Weights of a small mixture-of-experts language model, trained from scratch on English Wikipedia.
Experts: 24 experts in each of 7 layers, 128 SwiGLU neurons an expert, a sigmoid router.
Below are experts of layer 5 (counted from 0) of a mixture-of-experts language model. Rows are named router (the router's row for the expert), down (a neuron's output weights, with its number) and show model dimensions 240-319. Each number is 128 + 32 x the weight over its row's rms, rounded and kept within 0 to 255. Numbers have three digits each.
Before each expert's rows: "comes before" lists some tokens at least twice as common just after its tokens as in all text. This comes from a sample of Wikipedia text that the model never trained on. Tokens count by the router's weight.

# expert 9
comes before: " the", " to", " a", " in", " by", " his"
router:097119092091085085148117181151133108091186110213131108130163155113174061101126140110157117102122141110103101134165121090094139107127146126084156152131162134123145102153146114118144163147083167113161103083181189170089044134100110119120072135
down0:124150122114165137114081098124055160152080142137094146138096162134135112099171171113184104100149105166131201160106098114154162116108125090154119074099092085177084164117130136094112141151147079143106140149165126123186083139152169162127148074
down1:126109173084101107160184080151141145119151176141109103087185130159086180161112189097108176160103118157099069137174123130134159156080110045125152120145145135167109132176174123073112120054147117068202093137149133108184101060172074119118095122
down2:126090100091148133102122116165136079147117136057112144137077182154135096086103107104159163118142088142130157155132136156083147098165220210137120130071154132153160095086146137165142129089125099168063169152082117066093110144120186163149069146
down3:123152138114146137121164124150155110150173147083122096141111105142127138080121115129096093094093121167113130192174105167090136181126067164152125077113104133154099144153187126086071118158105155103125179114002136120167134133118128141124197149
down4:125102093089066113162133161144147075128148122119152100145156144146111169102128122102117140106129134123144128148173165186078119077139161178160090070191127115126155118118107127213114140178098117163203164128123180209176086156147065118129103137
down5:202114133080170135117067119106131106137101137118104106131144130117092103106150173111110153096103148108091140072120106153171083103162151098111137157119122131110119076112129102151149122119124087133164153132207109120222212105127125129116128108
down6:093164161167114110165067186129184168117112114143132129141115116095131141153078145103122135164108111116175115177116125160125096160134125160135096103153174150123124118139140087126146165149112121174158109110130155099090132097174066129098138089
down7:064157135140110055134139107136082092108126120047110144136074139126104109152127082129166110064205111131119145106151148136087081193074102103133147041138127101150135157104172189141102136163109133131120156165116178159128077104123104147198170127
down8:120061129095155054105181123122123093140156183075138118114137124141153115108080194078155151095110164162146109116067110177159152077143119118188104108127153116101096121125146070103077216076173195135153117129132128115141123107114111128074078149
down9:129136128117134134109093118188074117161152079142134091097154168103186140111112148147184092116150142164128114117129076183122162081187109168179136106124135107113139129113140090167138115108125085147111124114119135132130167141199091152120151127
down10:125174140091117148119112128088085102115152156111161116109138056115087093157113095144138122114150144159110153148057131128101115159068164159127157110126123120166186150134097085107116064123133129125145024092166125099156130118098118096164116133
down11:097117102138101175105173109156111090166092133197082159150029122118136119076108112138167112085198124125139068156130102149090125157207131123121143139081154106102135119087121187151156127166098098130111162147092124110122119143128117112164118116
down12:128115129141130119146125112152130193102158114108136110105128127112143111199170163114103133128128126108128111198120169103181113064136057128122072114101159111125099138142144184117131144170196144143141079184142101201131125145111130091118024086
down13:126085159155134167108181111101131131100158104119128218107107140114120102145132111113135092123144184096111092124128144054128124106089090174144144150133160172171121064096130116136073146133139180132154141160089129128102061170170142118185083125
down14:121147154086144144191125211130125155119122155104108131155122104141068133082144148153112122152151117171145124054124102094091107110104149146168128148150122134135077130135114154144139097138146158162172121133060057140069156178186093114094101162
down15:168122130042134146145105187136123139103138110141177090074074108146129134170187150128098124133117086117086105106090130112126145058115116113138160113108119138134153128129088140083155197159164153172126091185078065092104181097045103183152119110
down16:153157099163117118046113140101104106134170179126108126183117115141167121119171130087110185091169137093167122133142114097143139107134092088137105082197072166133144158132075104093103180130154136127071160147132102091186120105206115112153132128
down17:135143134096107126143119118122062133072111112127156119135067158141128093119118176100137139143163095117145125132155105086138171162147107132135178174099146089114136140142094133154167155131151177156128169150151186182141147123151127155168166125
down18:104137136068144169106117145161061099168087124188150085108154185106146125137126099158142141155131164107115145125120117078090129064123031128084141081157166098088147177135083104146190196139102127132126088097145096140133120115121168169061134102
down19:163144125124144077185176092138148137146148119165056121137124168184124103125130103131102125170112138127154118106142185168133201134107183184164068105145124124085100105137114072135120100140135128104103042180156131162097104088190045095138126146
down20:111107107168116133212155155177099112171138168178186117129166108094161086164024144132138145196141124114031104112147100139122109093168160172115133126101144111121089106112127102122155183108090114115099123138118132079152125085128151126120035152
down21:145115176139126071105151128119126107093164169146110090114134105067100166083168185104107105163079121110156138144176131109127131117126159103051174136124124113110095116114087138183107119087074159109197160122131159055122099106191109109109132124
down22:175132171124114127111129150171141138174127130182176134131119109135081134122112101077144160134127163090187126150137130148106163114078071102149159133151116142132154171160113186152164098113149148143123133118103123145159154149153223102114101175
down23:126103175059144135153075088139115089164097106104176118147140114126106123108102121117176151125092166171125168181084126185159139109114069101055165136118110152156188134165147120101145069082147117139091130123175146168165107105145140158107102129
down24:131097189192119127171147159119162159123118101173149076065113129091141170172141120131097143157121143116134127144158158119098177112156085086049134105109043118107121107179120111128142098112043108098143124151186144178164153161084106101117151091
down25:097138152152139163092062122088145130167148084157130098096075164172098159091204131127180164084068166154124106141116091127164080139130077118097108161173143193103145116046117139139084136132102129113129120162124092136109121128099126132147096090
down26:078164149133161116149111107121170188157109158165087046089077156096186145106115119138180134132169131182134157167056163128095134124130081104100181113123119130067125147136108159129181167144093175173142175092141156152142090160098162130116166141
down27:117084115128117089072050123119112128194088151213143108141079094123129136143134125103140167072148180139158123164110167113155141083110129109161112136148122136129108163138099127087182149078133123124166160157130075136130083134097138189110063179
down28:104158126179135113119150126092119146167112115158117117086135150148138119114073148158137195200169109104125170134176118182126101096110160117087122092096130116145174100119079085104141128178061084178162119088136140143197085144120161103137114109
down29:146153128116099133112134121126136143162092182129119060165097083145106077137156133169041118110113152149134153100116094155117121156085119114120117129129125160113149160115120061148115110091045139129151112135113129153129087126129163183113117144
down30:174128124208201141159143172096135088184161112129161089106202154112118133128134082151125131137093089139117129101177129131127159082173166131154147132081168148216152116130049067128152168131076099146125146200191190097109167144183120158147183103
down31:134151122109119141111114122163118203111158112102115217112097162076115166112076092174124109111154098164166130116158132170135058081160154117139085109100053114132074162123127146102160135147084151098103149143088122120096135114132168114182191155
down32:130145176104159110135096088093118141158121149167102150131093156151132144142195137078181133092090122142129128137096136133136125093108083166119126102077088073059122196078124143136073114146085119215156145144173128134134142093099095110110186029
down33:148093120176083137115064158166147152173074121117131201136130117110093152124152062187101152132114143089109152066022073111101095183166142153121192088127116139124158125148137084089127145149144140086120100119190112107170109140111152104136120158
down34:123122158124132115063116140126131131089099154089138173142141121138140119123174120076126133131126156131113097134077087166178166140112101110136179141049112108137171171053131105149151126103155110071085118130073116084099159090102116109114116110
down35:059098131134129122162131189079100158093167139097100122191095111098157099169094159093172143141120086137127117073190081155130112151113098176123112159137151159172090073076183129162151164098115164167112121155094158098141113119102163104172156199
down36:097204171132119119109161136074109150138145111107115134120042150170159147110141118122101101095133122157072144182118145098106194079126129087102133096123077160078108132149111156184154117157118121119126169122084167101121118154178147170144146108
down37:106108158099119134151079141149127111102097142077089134077150080123127104107095182134169140157072160161143159184082076132142161108098148115121124138169134072167133120141122061141137116093128105121157091112109117096123059181175125135144144149
down38:131128148056129148116048145088169120141111100105159138140118159171110125120144138113142188083092121155075046139187105074088173096093130120094134091107102129147158081191091144120140112080136161155116162099101123139091215134087151119146082108
down39:138083100141155078129098118129107174162135138135076171135093128141135185062147154082116156204102138147205139162110040120104127136160125119208096140140079094101092152131081133136093121128131141059164141138103141095139168130117146135110138127
down40:140129111152140149140086089106123137086119152121087121124136112134131072135110146101072142183131138111168139160146177105126195091159124214113113088096138116107164192135124104121144142133098102128136133086084092128084129130171140147117142143
down41:082174058125132158138069145063105110115139154171089158082175161142159105140142153118117069152177161163128146122091142127174077142180138160163123126171080145159089179137126087112093176134140118134124124122156126169110097060111127134122109131
down42:130130135103165138130085150106096071180134175075163152127089147102108115104149125166178093132166108114139161131155114177104159096095118150144125109153106121150119174136107071125075132117139149133124094098213136083120093160133161128142164171
down43:108125138150086183115046173158135154145163104115150168097067087112134147070128140154219119125161167149112127164125072181172132187215099127110148151096112163117080113100150135114167153150099099176121142148089094128147118126143151136152099133
down44:113116143128152155065127127077152107123146118073129113137051117141104184105105152149110087110199160142148097120185114060146149148165168063138115106141139096095108056161159151100039139150156158119126132135144159096112137103167158119159103082
down45:101172144126166149159117159129127170126187128077153137113099162137160099121084158130137159091101124190113111101124090047151141190139110156128119118177098082079118138138148132120114112150127103085103110109104077114099130125075135128156146096
down46:099059099089195202089150117112138039150143163153142099152159093144141089145172154092142152126143125115157133084132067159185170138180150106134142118106193127146162094200112085152117064130171089117152126124155075063157155154123163133148082103
down47:105117103078146139193144088171157120104181164102132106111114125121118140061155118108099090140064195077146101177125126148141172098060143075147091059135133137096090173087114143126174095096140183167086134115174112095112139131119175118158128136
down48:114148131129144097149125143152159135145104150147134064117179128131095096179178136109131050143119110127153087138126149097119147035149126102118123134057171183086129151172143151136081085194102179069151100162141139197122115121131066099093105128
down49:132158123158142123117108158096111171128194152126134119076119113107102091157105133146120095089109088148085113076112134105106093079125140189134110095125209129106167152175142093126137122141117077117103134129169154067120030165064145113110094114
down50:150140168098136162135172105112175153157102078055137131135115145165064162143138059157187181069158135136165177068133193142144140214173167149182115188102113121151166077102112126159171150112098138139152175125161126058133128106103152174091118126
down51:156140095109136102105161133170084145130160157112115086125145104110163090104156166113151182182182075143125141172074149125123113126112126121106123129162134167160132129142162162112152111142067153158138105117089171126111129170132101057088166109
down52:143133191112065131176119032110071192126165141118148042102182190161120177145147081112064124141099110130077112151128183135157170082116111109181134108127152093165154104130165168124128102127141117128112136130143145127108094086128154127099141130
down53:123041115130106101165092087119123173098085076139083179122149140085099205139114112128113111138168151151131166142106161128141109118080185101141139149103084098107126087112140136115136184128110111119171151067142101124133083136088182100120149171

# expert 12
comes before: "|", "\n", "-", " The", " ", " In"
router:093140086063078136162116138171113171120160135081164129166101126085170096115106144081155122036160150157125131122099121078110145087147134131108147081143161152079114118138140129133099126142100149148098134096141096103078097111132112150161167119
down0:115100168133112171142161132190144083127156086106107124080130126099109122112074099081175063077128080085109077161194099192091153078156155185139108087138128134139105108128149150142130129128134175183098114149183160147108107074097136126154109166
down1:151092212109148104115069102086113162133130162117113084117107146165154122134136085101148068127151186119133109112101131125127100088119099121124148120086118133099146098106140167128100151099101136116108139150125149167076140152135089118076135121
down2:147118163142080138161079141122110121101119110124071082142104191134113104133160150143093078124086171118088103100165169155115154155119171182089091111131148174132076155158134123168152165177094163139147092145133127063161126119183073142171146127
down3:095049142093131108144144159132162106077103113151151135157106108095157141104170130136168130065104096137163069131091106128126171207131099131141143082106154161153128174141147146168107116152144128123144100117112094140131152131168088104119129097
down4:168125175169118128113103189062089141114138177112127156150108151150091130136109112102164132190135119166108101122103139162151148195157151137125144134138098143163111109147090130147109180140119197111150107112121150126214164092106183043093086101
down5:170111175136138147157196100100071152120186135149111064164161116109166105116090153130148134177090180135126133150104175086115136087119166151156108114101124092139143152103138136207113180097150129098077122110123089090100110128124115178141104096
down6:137154123145138192095141116088115113171171118153102077142093095157121104132091133136132106104124107157093023125112116148093094093209120112070136138039169119099142120123093161089107087139113091113107112125117106121106157103193086134156126187
down7:100152093138140185091081170139152137171148114134108100130146128131117145128100151164130164172151126089137060169166055108173085091094092128035147123111141083158127137114179121110106158113171137093094177117186175171159135144119187119126123119
down8:132166151116147156128209142203085102134183144046143161102124129097144160165142172154155075090126084132128140099103160106072132114087124153118111147083111133129145138160108135146110090160139157139129107107169119179141134181135129148148106128
down9:132123152138114157088255101137112109098152121081151153141135138082100075141114119129187093157145098098146053092105124109147192110065177072140113123132113103096122111111129140142174145136103147153118135104198113044110144142152161144115136157
down10:114097197142153047135141167056152116175148107087101113133157126073146087118111149141167118121089110102175177165074133097137173173140141160084191156142118132149138114130154107107094104099142119105144117120095086147155085093163167086102116086
down11:154173150049138147162094068198139134119138089128120145155133145144167153119109129085073109126092130131080093088085135089198067097104088130030133172139177109142116155151103161178132133118140084106100133175152125123138159084143134190175205109
down12:114087142134115095138149132128211119141126122077163126120103217136177132156143204130124124169149108075140178157122065129128131068150093141093092141109113120131141147089165073141107060156149131124110161151158186152131191109096187099084122097
down13:111166096141156072105117137138121154135166084136144087185106140142150065164163119157139089084135148096129145122135118139122140172087101152158132116090115168112189167172133106155112126170141154108109171145157122171110124137132138129091163186
down14:084108118077147159141091132122124142166155130147154118156123117144135090203131098076126106106115103138137098085119142143114169156146123101135153184126132120091132178149113130145070124122115140130207133115180090099142154132075148053092065177
down15:145103149143089124090150150107128163184143066162146137125134101150135107160194153131095096111129127155117161080179115117121104111106132048132104111132161105107113105181152138133146113173099074131081152105123096172148124181066142075107116156
down16:095170120205069186171144168064086129082118110101109172213128162142120144087132084117125103141186130098153135154116104080140094142134134125087144114146143181139173134126184161171144095162120162128089125121116039130081115107137116152147124155
down17:171157062172187140149093125099145134096177165068146174175134145139123100076136101163134161112164173131127148145074152126104116132104160151125123124170127108169122116106038127143166089171137108130136135177131111175086058106063130111114102096
down18:121162116195123161085156175170113158106102120102155155089125135138142122136123133126080074116142190118104114111119124144127195096139088105120127076188167099135138145170130106146179205122152105170140157082116157128120138186118112108078067140
down19:172151144120135135109116121113110140149182076088118091193150108125142106120086137120156120130069086129157070097095143103143117139095118161075156103092125078069142153103139081093120109130167167164051140141084108139136131186152129145102160112
down20:183136120128143197133118130147177110172145106162146148151114112094088104125091129176134081151111113094120149079160105136117098139101161191143111144101119101124130175135097083147149133150150087158142115118148113066112110144106162130185130158
down21:168154102190134090118136133100103139151106068160116065102126094074100118146151136109171137125156091112136101120142075100171131091128140137152101094124174107131095119126157124109121118091179156107164089196169123123130115153154107084170129097
down22:157141122150198107067092094164118192105089141163080124120095092122104094177185139105134099116168129130129161138107108094097197079081130120109137077166164165105152143144127145176128108135156135107128160145179095175146165135151098143179102116
down23:126112126173069070140105161161133153096116119099148054129137187083110125142123163147131101178085161203146135123099103137077118167190133114150151176183119107048121127094138088175129152181144170130157107152083056170101153153114153096121138118
down24:149126147130177149110140177136147083131136107129163141078097142111113100125195130121122163072100136200140118136216184186162141125140163150081127188093135201149167073150121103162119063055159120113096120136141066108134112142118170129086162153
down25:153109119145047160112142136166109100175134138137113179164051075144103114134091105149198113119118144205097081186076068148114113149143105156136162104112164084143154133111150127125150136152173097117136129132084123111126160085130105135116179139
down26:169166181148121144146143085106134072139139137133108202100106138154139137098217167150159158074094100172144159075139168147095144127089158067166161057122126143123112107167129109141116059117116086113188154152185115078093103102111135134133202074
down27:146113146151112100130157099141110152161056135142098089158183085153125134126128124134111128122045138155066143129094057117112132195115111144124127085133177134161079183132170137135139069097102114141148147145074145181169086062179140136176121163
down28:161106082115103101120070140124077183071118142181132106110145153154152139073135083140147024096179132136094177062171133108133192162158156123158132166198159172105186158118081125184107123187106163073184107138116105152123114175149156132188130049
down29:145110112093096104107154139167165075155115146141120143085115100172083120194065164157151108130139157142140184094127093119175145120170111113086164130134112133174115163124077142138122108152139092085194108182134129216101080140120122127146159167
down30:113128157128112150111139046161136142161187167134121174169135140108111178076102134111140165151131098159105120170091100170113110193142105143099098216109116132162154125142171161108167146170209114109125119181146109116195134168142114136119114088
down31:139158159105141138105084103118145140059121130153127150171115159187172137092174158150070126097110133124175093082122134127114127140069138135139104148102088113072164140152105121166111067149061132125152132152039159156140113183113101114104141121
down32:123104097136127139158114126086157168139142146111098071150104114084073174128138125129115092157108147117136098105132125142136139131132170162078131108148144157111132117095160178113093087156153124094155117087129075115194106108179126101063167094
down33:076101140110107076168079099064150158080113222146124153158139103171204140096092164103091109124116094158157131132099149151120170104114093139162106152190158101104168123127076090110170160131138112108133103124155093134142140133109123125162096152
down34:139132116117108139178127106096136151145113190161119175161167166093197165070134177122153144140167069176139147141081160106149114081127141061146114161145155154105159117129125087087138142065134099152132154165129143076113089166124118141089109083
down35:171126113174060050078125117145119117132109126067120192092092162149130160067116116160144114157153067150130199090190115148116147124089120078166127097141131147141146129114137136117150125145120108070111113106124167091137098102114091106097100168
down36:143166141146182118109109154112119140155130224110103118162112122155162119141120165142135113173151095148130099121092168135068139077112174100089107114109150115162080185151117122082133163161154114103120155194168178094163067138122163171101127124
down37:127144134073135150053110201131150213078127114173179069088104155142090060108099078127161100142108156085137091103105157111111125116148058125125149158101127137134130171170126125132146156148113137093126083100080136158072143113099119096130156092
down38:129187152111129146149116103135048140131167093077129122122097096139125116173081080071131153153124144119141110139167139068146117127164126114169155090178144111124147161091119147101083153163100154103113161154052132125137118109108148093139203146
down39:130111111133100130138091109146154080126138128102138110031127113149135160101144129133083137134136112114120158107120086123102152193125068108121127126193110177106067159175146103142138160102108089101174099120158152061143116078145122109149123130
down40:107143148115158097054159164085082149122100152136114081180049082098044158145118123096068141128089122173111129105100159145130161055108135108156192128113123140119128145136132106140103103111098067170118151170158087153167118140150080081117071116
down41:096081153129161148125138053119133096131135173135150100117108107177137119122107084142141112128131127063067165171093041138108148077156109136120135064134091160142160101149128145147203121127140160091120132162141142102100138142198101140053092105
down42:120162082097172117119091110104137131136079107176130172189082119194072140126182107134113118167102160133115109165102136150114141080101172144147168105194080161156176169114108141088170111079142135120069100088118065125149156149109051145172132082
down43:164124138190071082153151103139131129140185182146100161183118133089180103130162177121117188183144127139100138141164144097118135076100144156134178174106072117119176106117104145088102197156130101113163132061127137129131104148178167124096094101
down44:128128151144151054076108135079099114152037136169140142108071090113059114116116117133097126076173111109136133114111129117174125117130124084085086112081141081123122169165075127116095160238140129145115156118113116146115150112132158152114169087
down45:127142130149118149091085154152127144137161203082175100112162087112135099130123112162078122117122172105106145118177117153140161153141140178177177189149129077125147111157144174057192103195135137168146138123143077136145154133079124175101060144
down46:135142117120087110078149097117107146126131137104144162145141136127123178155103106108198166101157139161078128084146043182132120065057119121124123119095194142072093153149109116138153140142143165114153126102108121098136088182114101120132188115
down47:115101106198042137148165057103134088148141139164116182151114180183142143134115093122113156133103128115081093090127116145088108157103123101165174216090111169149129127159119150134099148087097160071129138143149089119110148157128097091159133134
down48:137188098126064214123137100240038079112116121163144138128147134144117111128049152114132146082140106110105174128088140149122113103111157136119141145122120103122111113174064130093090147120167077068116103135148170132144133066236139122105141102
down49:120141106186153099159100139124096091074140170093138163151131146084118201086153148081109036131151118072156110090126105116064133130135159117134165084133196164131092095114136098176147153128124124162148177174103097156115112123071106175121114159
down50:132130133056115125126199123154170123112127133091164060104121151157098132101134119126134139182106142139173141101126156123095186127140099161124121182048131114156099112168135116130112105224164103111049121102103094142137134107122108093151151135
down51:134137107093123123143117150123177154144084084116139132167098183106117134081095130188114118090133135131128152195128115172184105194137156116101111096133134170165157120161129089066195135112106171136114069208169123139131158148066151132116096113
down52:178059173104167141057136125133108100116133146164103143086091141126089149151066102116162170174138097093149065154108116126163107131110123094164154115092207126126154125101157133107115106082135153124137112188072175167115112115163166117104132137
down53:176112124147133109108168141126144163135152130164159046093132139165085081107166135117098157143160095172075126115151156161139141121098160147152166130038075089142184129134149089114099146112110161128180088114149051093183163079145165151169186108

# expert 7
comes before: " |", " ", "\n", " 0", " 1", " —"
router:098203092064107061115167127168149140124139076185085149167133080107145095139123121132161118121117161095110150073112136114103075097157131109146202135102128158107120157092131202108128131201099104161158130139135131131139109129129140133199122095
down0:122140126162087163109130153134123123093148187155143085115116153141126141117103164216101173153096130049139096123138091156108137153098152152173137074161121105100083071075128096144151116149124173147143144140075138069120102135128153112138163082
down1:093104129142153117090087095117108135147126109125138146078133086171062127152102118105142124122134157116170130145117115163111114141231127131126143089125120194129091126053147124073123128059106111169119095119124091117199130135138123086152105171
down2:119103141165122151156171125181129145128113078090062165122112184128079149121128113127171105095123150117146098188032091138134132083098116105120131092207140148133146104123128135133119116123163157066170086022130165215134139125100128152116168111
down3:104149076105080097119094088095082217146150167117131183150125126136102147131147109123143127135091091177157103111084177152143195165150147128176100154098140129227125121144131170147068123138168133153146130101127135114149116092177118140127113175
down4:180117117164112144172158109152168149152140160102122134147172114174129115127088128160121096089156143176160114139127139085100128114127133123084149162091121163137160121076077121100160139170114088131106088073122098108119125101126148168106132138
down5:109129147138155166085140207130143091096141116096089160134135142121129125175163176169154129115129137120142150170172170101088134141128111122138142150137118110144154129122136149087135124119097148080109107089094105143151097165138140125128104121
down6:161089148138128106046149160118078182115176108122169082128159119128122129147129133135122132156129118120210156133136159084188086129144095094136168148105124162145130092155119119164118196114213151113164127107144133127169159101124071138128097132
down7:170116166111136142081060156132094121141147133120158114125164121116158125146147110107174159160162082165121095084159118133159142118141177098107070155160142166128216154103109123070084106112096114108187149120145110116169110175103098140094140130
down8:145134121181125135174150099091089122141113115149144147142131131076108125143117101174136150128095125151168110094074085096138129128157168126150082123147086148103121175105131134162123096145167147158117094133160121111165058150125125138084129108
down9:144175118087101158145184125096116090151152115159100101112095181158147150087149115047187115139140159121136095109156144100114076132132173127184142148117131170176161093143087133168086103148076184150154117158118218126062111122128151130092128108
down10:116090116115153176171142172160163145133133072155155107096219169123129165108142156196130177087098173185109132107137101194116122166080110170124165133137122151103109136147127120096141146172152115146075130161123072069117163153083109148107051129
down11:142100086125096122159137131094187112120085122165105130151165101091162146109154142078120098129202108110126127067165113094142121096183115133059113138134139098118124146144166119122087095107152069090164142168100150159145080084128115150145115131
down12:137100088154112135116091170166175121193145144077148148170132101185096112112150156138166143164142113181105082104131074154058110142197081137121140147188095113151108107112134091100170138172086163091121153140068139114062133078151153116054112087
down13:133162168162182156144166136149130115114150124096181057064144154126138117152155157146129086156080164163168113138172155130108119090138136105122133116128173150091083148117127153119125113184139148105115142138148103169126086138123088159139193163
down14:122140089127172108091106066156122120069132072149069149181170092157117097144109128165149093117095131080107110095145073122138144083115137189104107150076098175146152133143139132151136168154157066132099129110135133139130123063130108168149100113
down15:104128094169130091111167133140128107186134118144123097196097173141195130168116144101098100169045200119119104144083159165114081115119126106124090138131107124168133149155162102132105132142113130067126153122123127142110126094130161114152133206
down16:135124116160071149128136087126137082141094105201133108089175194184176117126104106171185117158107125154089112121149123180096118161140087102112113167084087156103140141132109073085157171126116134116122099137090121169109158103124132085124151131
down17:125118189159101144205164161170108126098127147100177094076104135162112119148130142121115072086153167181082132087148127102113159112137123131111113144107108148121179147121123153124113062143161109148149133112141050117105125122147131091193126112
down18:139148073077120124116205111186089116120160135093106141099188143155059082197114134119144118197133146144138109148148167158129139094133076150103125142081128102087153123105142098161164128114145104129182134107175096098118124170178081059091142146
down19:190152091090095198139113196100097167162085104134123077098147123131148162179164144117148135112134130094126154132011165149163071107104160128148098118131114108158117118140139107152057160102125132140145124147129100111124114147097113075144097122
down20:178091157115134102135144129133122150178147156053108110195108138117165133112145123082129089166126140134114158213151119096104158106122143163088148128108131153110179089156129119118158057112095073072150121061144113106117202123112118171075129121
down21:133108161063111109171093168119205102121079078080092105119111168164117126165136114065138119177112106148106144108151140090118116055084080098116095101119137124103089161157062140159133076163150184147158153151132087112144145089149126150112098159
down22:070119117114087103147120111131105144115152128112096082063139147189123125092098177128145128118103092156109107123193048082125116124092123158135140076174125110131113126076109077150081215128079111124089115104162188119086137101197162131064129138
down23:101114091118124147148128086144123096161071126118150166148087081140093115096129107052136142155064142156184148108137072160141149131129085151173191173150082142151116122162122121115155169054125116078119159170137115145123122114067131081164134094
down24:121122138134159174067140109124145117159127112158102066131110125165112102121141127126164078127103093129132153179167161118104112123141125166088105057145160173139100176193105149122165143175197069209115165146108132134135157094174089144119123080
down25:130163141142190087130127161115145137144072128129154148099180158120160144079145133146154096146107093161128112115110129147146144107122117109097074142133198063095099187104144168125144172168120132113163168145109145116117173136098147188158129137
down26:126125133141113162117137093125098068100127144139167111086149121115123157147133090115153152152091116128132091117121140102175125121117111147107155106139091126113114129153118103114133104095167099091156089125128150077165056156138166109118047107
down27:156143077125086119139160125172107088088118137132128106110151135105129161107154115106079156120118150126107099123133148131151079078193157131153097183127143087114149123079125132166100169163170119134087141164143127033100056136147108178139139158
down28:134166146142099124116131096113080100116157166117064131148135111176116153094137110149210165124093171140120066133099105142106159091092144115135110096139058142167093135178155103131042143124113144141125157061166101099153107115223134148154175127
down29:154071165090129120142113078210147193121102100082106145107065106177118106091110144112135122081164106103138129073107153124152152081105129104159134117140078114137151124141139143139120101180106138164153163133122121206172118122160126156166131111
down30:111137153117146130163127106131088104158132124098161131102148126114180128157142048120142087109146120139115114165178117141089090141104107121140105160098147138102202114195132106100105186130164049089158100143162138098155133157114146167100097139
down31:120145099171175119117148144136102089151151157107165098162143158154125120125138139159090162100130164233078210122195145102089151126078106125127116192172088154118165123192068107162148072140143162140153106105100164069116151118132166127093115109
down32:152135077071163097127167112117144155097136108154164175147115182106128147132174102139181129081093132085129134100110124074154099092073131088116106131115105149118208182084074181157134125172140130131137086119128167133144214160112154149159173159
down33:100059207154134153091086105108132113126139128068107068079156120152098100158148135172131126078107096152173113140082110134123124135077174122178102140129135117194155161109173120125096071139083126185111166197175130140130129147186127184143146150
down34:133177092175104126130104102090150144141137121121116083126147056092151089126119113155136162128143132134113112173141054138127134133160140091095166124161126102156179111156067109108094121150140099162134137178058095112083153177120129116079094158
down35:105102126077142141099146178147186141174169101110130114098102127115083135121089123163170175182171107151201102143093131140090115168140096101127051124074123159093082116113169111175162065090100114159096118143163158125094128117149135173137155127
down36:185123171125172182167108155109104107046068073136110120123102126124182111181126067098087084175155078160127090053208155150123138131178089142072121121152079085143164099094153162093109126117075102126144092145122140117082206174123133071161103139
down37:173108109109160102138123128135182063119120106158139107137143130165146186086204106118164118158146161065163114136114116168173149124170132099136139147174106145158122168118066110069180124184136100090154127120126090105113091117161097086135094083
down38:090169096135119117122172129168137098108167100123161215142132122138119162168099090133201105179116131171099162144137131156101104189096157135136080157144194139161116076220112050072141108160117085151150128124111107120145128147113102197099131122
down39:167167055169160134143114137108138155158090076106136104136052128159182138098149110078139092189172113109186137100088152114089113133078123122166155120108122099158179138156186136158078126195158078069133091092100152212169091153132128092204171132
down40:168123115139151155132124110118147146083119150170105024139099142109100097110157101151080127071092091115163127212105143110188099075143120146130124099147085142115115131193173115144183113125159109138122140151162090129198100110113098096102162128
down41:119116127180149149152162163096085144100099085117160109115110130122138094137155101079099139157134098173090099120180109139137151157153120167162101119188104168142097101156192128122069126118126051150191136130157134131136091165124063110101129142
down42:180087126149052071175111088108164097080207106192094154107154158124145199111134134140088109180124122129111108140131150129116089165086156129109117135166104161118190104111163105186125126078104066161088154167080137112193167108112142139113145120
down43:155164168158093116144124128144171147044164096180108126086115095147113136175112088198086125073176108140101100152137060081097091120101145113148137135110141139133117165155149129117110143077079143109150162123109105230150159143131133116153123145
down44:169156152091100137129100117066112072141185145118150068105135135131115055098174102131148139139144138134156110098096130080143124196129096127124115101118105114144156174093125154154154157170105143094134108163108134084139159128115154097099069144
down45:189097142159068117124089177148147096108145101155152158100137155161101164168089118135133189122117096145127089153139155127161121102098144155099096155130080104094161134141079095108153155109140113133076088151184115145138148149160105148096077088
down46:181139199129083134123137126146174066176129134133109199125122137153093190113142127120137178103126091144146192150148146155099094146157133119142173172134095168154144138206143136121123107185163145140113187125126180149096100144114165149165175131
down47:156108128159154151146124150148147112090067122096150130086148089131177139177124164104175111131091168094109135181066102063146123127119147145111106135181112110111119096133158122124179099123126170170145121110154172074152169118168143183127153115
down48:134097122142174155125156148129206147085119142157129085104103150105099107149142165097090126101184129093097137074115224162175141123108102088176085130109109134103145163071073065080098142142097119183147166103131100087157108083113148154152076089
down49:115112117166069084119186173134173117083140153143130175143090076121162168142176136162124181103130094133113108124116171107122097150138102114089151128067115178194067189106109071153144165180103127139168126165090161113139085117129086115104139127
down50:098199116187100129094142172061184171157102137112120157164138125177052180127135151155125113111091110200125155093167130202159163143180150141125144128068152124090091128111107095117101115089086122145135136107110081109184164172153095121162181118
down51:185090148112144131165134133107164071086161121123143138135125129050141148120072157147068079129118154118129094132126187188099140173073096154128117143115093074143177148154140092168106103092099181099155142097139121160112168149066119162124132122
down52:117104121183156165120127128154097120101113126144155209163184163106105118065158186129136149121189102112132109078133185064119077159125135081081140099155126046148154164158127131072140144147126055135067144100115105095073129154127103122141146111
down53:075099123160110137180092161123136097080144075103079138086150189121117052121071157156098143135126183151103130156161167093147163140181096174129137111150114146147094151166114085153127093067095136117111131077103113116111178110132152118162206135